{"d_model": 320, "normalize_top_k": false, "router_z_loss": 0.001, "norm_eps": 1e-05, "lr": 0.00555, "train_tokens": 666600000, "dataset": "wikipedia_en"}
Below are experts of layer 4 (counted from 0) of a mixture-of-experts language model. Rows are named router (the router's row for the expert), up (a neuron's input weights, with its number), down (a neuron's output weights, with its number) and show model dimensions 0-159. Each number is 128 + 24 x the weight over its row's rms, rounded and kept within 0 to 255. Numbers have three digits each.
After each expert's rows: a language model's description of what the expert responds to. This comes from a sample of Wikipedia text that the model never trained on.

# expert 30
router:119128123135168133114130156136121085107105121146111080152135132088073121101089139142110140123164110158125112096118116099159143105133154102142165134151115130137145129139098156152151113169149121133128116142102113127169127129092150170152132111125148163125141092138166131126142082142128146143168140139106129146119144149107141112158160115118090157144111172106109157102104152173129095154134112127164092116151140091122131105127154113148119148108162144145102094163093127144094110124105074
up0:120149105131130128121121159152156138131152200181145102150097151117100144129121137131151101106083123151151134157139127133128113098131091161129135109099105124207113108123112110098182115124143143141136082122132108188111128164125158107128126163111137139065107141173102171116129100145120102147150120087151134128142104168145111116115129153124086121138093115102130118163112126140136116102135102105097121113165123168118155126130142129143118113142111133150132175094104123122152087125165118
down0:159137167137143120126120090169150129152143101121094129147096131091124164166103150161114089120114134162123117137077118075137091147124165133113142077150116145147170130127124091110156142118113092099103187172140085159111099153127153070110131123114085142149158147132065150137133102103148133133130171117135165165133149118097111078135124134116073118134151129124139119100150155128140099132174070106126146118120154118099148118141165114152124124143161089116113118123143126110125145137123173
What it handles: Word middles, prepositions. Inner word pieces after c or con-like starts (air-c-ond-itioning, Ev-ang-elical, reg-ard-ing), plus of, to and table pipes.

# expert 41
router:116091103142135140107143145143101127121113128132148125150082102133106138124109164170111118124154077156117094098151107140166097124129094088113134137143142099173170144159091169163129153129155127109081118141103115117171129158102163145146113145093165135102105113116103098124159121111121120148132149140111079121072145151118200099160164088117102129136113147107094131159101152142139121135138147112160102121143149143106141111115142106113158154153138079141132109176132158121135133092091128
up0:153112132137115119128086110087168095116105097126077140163066132139138114094157140069122106141138087126134068100126155112157113122137091118141119135161152111088134142086110143166086136110133110123144168121117154130105134130158120106109108060180151202125121120124109124100176139095158149120159102139087083120111158170123141127142132106174110144114120101134127137135141121094183165095077126140147129170127101139138111133102151166163132152174125144112125113144104143145107122106120148
down0:141085108129126133112167125115141132131090107131143107131104110126165161112148105128154096103159145069107143113121107105112096153118149168125119111136156120139138138109131131173118147132185138103103084155213132140135191144159082108114125130169115199093113158111155148133124172104142142126121152104112090100144109110118116122153116135138134137110141152159107122149140099126185102141128097121106116169102134098139126130125130142137119109108110136098079133114112138126129160126168117
What it handles: Table column separators. Pipe separators between table cells in sports results and listings, plus dashes and colons separating names from roles, as in lead guitar.

# expert 52
router:111076144140124133154105119159114116121128143155103106150121111111114107087096140131129118112175120173098100108119114153150106118147136091129105134115134119129148145142098162146117094142096115126074123149117080121157133127121143179141141130126158134129133084114139101127154145088104163145157175130118103138116125142065156112155138092076125139077075165129089125093124167156131118138177137125155065141158160114120127110107136102125136156122127086141127093175138138121114108114106116
up0:144109119148166121119126152168137092078128119168110114164114110117110147114119130136133082074121156117157088103148131103143109130115076100100182104131154116140121092133118143122171108103115097161083105129147127104111154099101122151152147108136134114105123116105117114155136127085101130135160105135148139167134168128164125117145145114159122134112130108115117154140133141131133128168126108092147151125142091148154116136176127130152115139130113128165133139120141160117118072081126128
down0:138150147077165127129110148133109139107134098116141090162124153080151168109116129123153206133134158132143107138161122150140187133138144132189129114110156106125093153154101154138124123117101134142092138117137158134087115145117130069158129146129081168133113093142125131146136118142115188118112167154129131102125144125141115184164096106145127119073125142126146106115105135149111122157158097135119147119115095141124124124130085127120124150105127124152158107146118152119091100103083094
What it handles: Pieces after G. Word pieces right after an initial G or g, such as G-ainesville, G-oshawk, G-A in football tables, g-ap, overnor.

# expert 23
router:125114114145140182104154140130102090112143117125125091153116122095084125110094144155147109129143098125112077115118115147136125103118183105116148157116119085114149115156101153179121116147152114145097132161111092103130149132088136151152136151133149128092149104123127163121167127126111165167145140155107111162098151124103180127165131107148096117120082166065087138123097139155147082146156099098138090128157135164126173108115099088137111133169145072140142122137102123096126089117106120
up1:182156127124137142163103082092136149110141086151143087135128081092150140145178153186131103132132129151134100132136154117147127127105131124074158154102117120130115105164108133147119115114117131154132146153111111105122104092130125130163156138160110127117126125182135154074143175133098145137133138107103102136109137142111118124154128105122143123110095109092103101125081133168094125121151146081110112165132117150157093112166149132148142156119111111160085136128117100070115144143166119
down1:072112156096101150161128117124121145132111159139172130137148122132096112106149147162141118127134101100131082131107142128161120105070145134078130097065119097117113089093148144154160153106127131114161127119097118116116129081098154137109118127125159154134166108113148137113163166095189102125111141159139111130101122137147137145142145153113124109158151131106129159108101135124149100111115097130109094154145108136118153143091129157145105153119136135116108107082168111122146156150151129
What it handles: Consonants inside foreign names. Single-letter or short pieces, often r or h, inside rare names and words, e.g. Rocab-r-una, Lab-r-ador, Babub-h-ai.

# expert 50
router:119104076156128138110130159138119117108119093149121101183087110118068121105121142141150092108120126152125113109147129139120120094121119108107152127147090123143115140154088130148127089178127125137141114135109108133146156157113182156152150116100148158092127101111137088127119104126116119141162156137115108136125153141085166090138165088101092156109101152120087143128152194143127114149163152118158122143147127134139160101104170106124123139138126119151111126124130147117120130129118091
up0:149084104154159160078152122114146105089125089139121100142088079120152114108156133154115142105152107182125113136149141146126142171104115106097157132136132085120109117105115142172081137115111120157088121116115104110123168140141129104155141162142147120084106101112143093117142127113144124138099159119126126144138161115092154121102127149098172151096126114152100137094135136093144137121143115127125124133173131151128095123148169141199153169107120102163103149120148130107121098108110105
down0:137169140113160143107105117096117175098124107106122148076168139158175099154129129137162170143112120102149108140143133142159117118133120106126147155129131110104160110115128168081136131160098135162100124101088161183130112114124106100144145086144178153113111100122107118175194139154139125098112128142125120099106101111161117152135097152109128137111125128152185173142168125173085146145138151111114138143140096139172144125167124067107082083138139095136120079110140117136132098160167155
What it handles: Hyphens and dashes. Hyphens and en dashes joining names or number ranges, such as Wu-Tang, by-election, 15–20 May, ISBN parts, plus pieces like uc.

# expert 15
router:130090122134139164086120150144126101108130142134090105172123111127107101072111135161142106127152124153098090093135107162161069064143131112067138111110105097130132141134083127174120094181129123162125102163099121122140163109122156119138131125117171109105132105093129143105168102065128153138140173154125094143112131131108166091178172096118127142081096152159089138112112144113164117137128120121154114133179144152136141111120140114149126141149131101130140117145110139131086145119132131
up0:165133182145157135122138173138094118138088168146088110096147117100098112136114110117099151139163140096127166115127078177150142155091085152117144168075118135135117141119129107144119153144142117138138117121130113157136156126155125124114137146161129125106139147121141129123164123099139081123127112126166080104136092071109159157099087157077164150099137164126090128127089125134110141173141143163133114127120134101143096107132115098107137154133147120106108123160121149138137122095110117
down0:143114155107129144087166128131120086115124135148101113127142132072150135174147148157150097121119086158117121150153153120169117087104105165122119126122131148114108175138132083134137108106129107118127115141098104130154133093100114147121157105136101115115161136139141154154089125093168151075145105082112146179101135119102100147120113168147156138140122099121153170125131129130175170163095093098129129165140148105118153137146167141136131142119173155130116117137077124107159159159148083
What it handles: List dashes and infobox labels. Line-starting list dashes, table pipes and infobox colons, plus pieces inside foreign place and personal names, such as Abu D-h-abi and Time zone.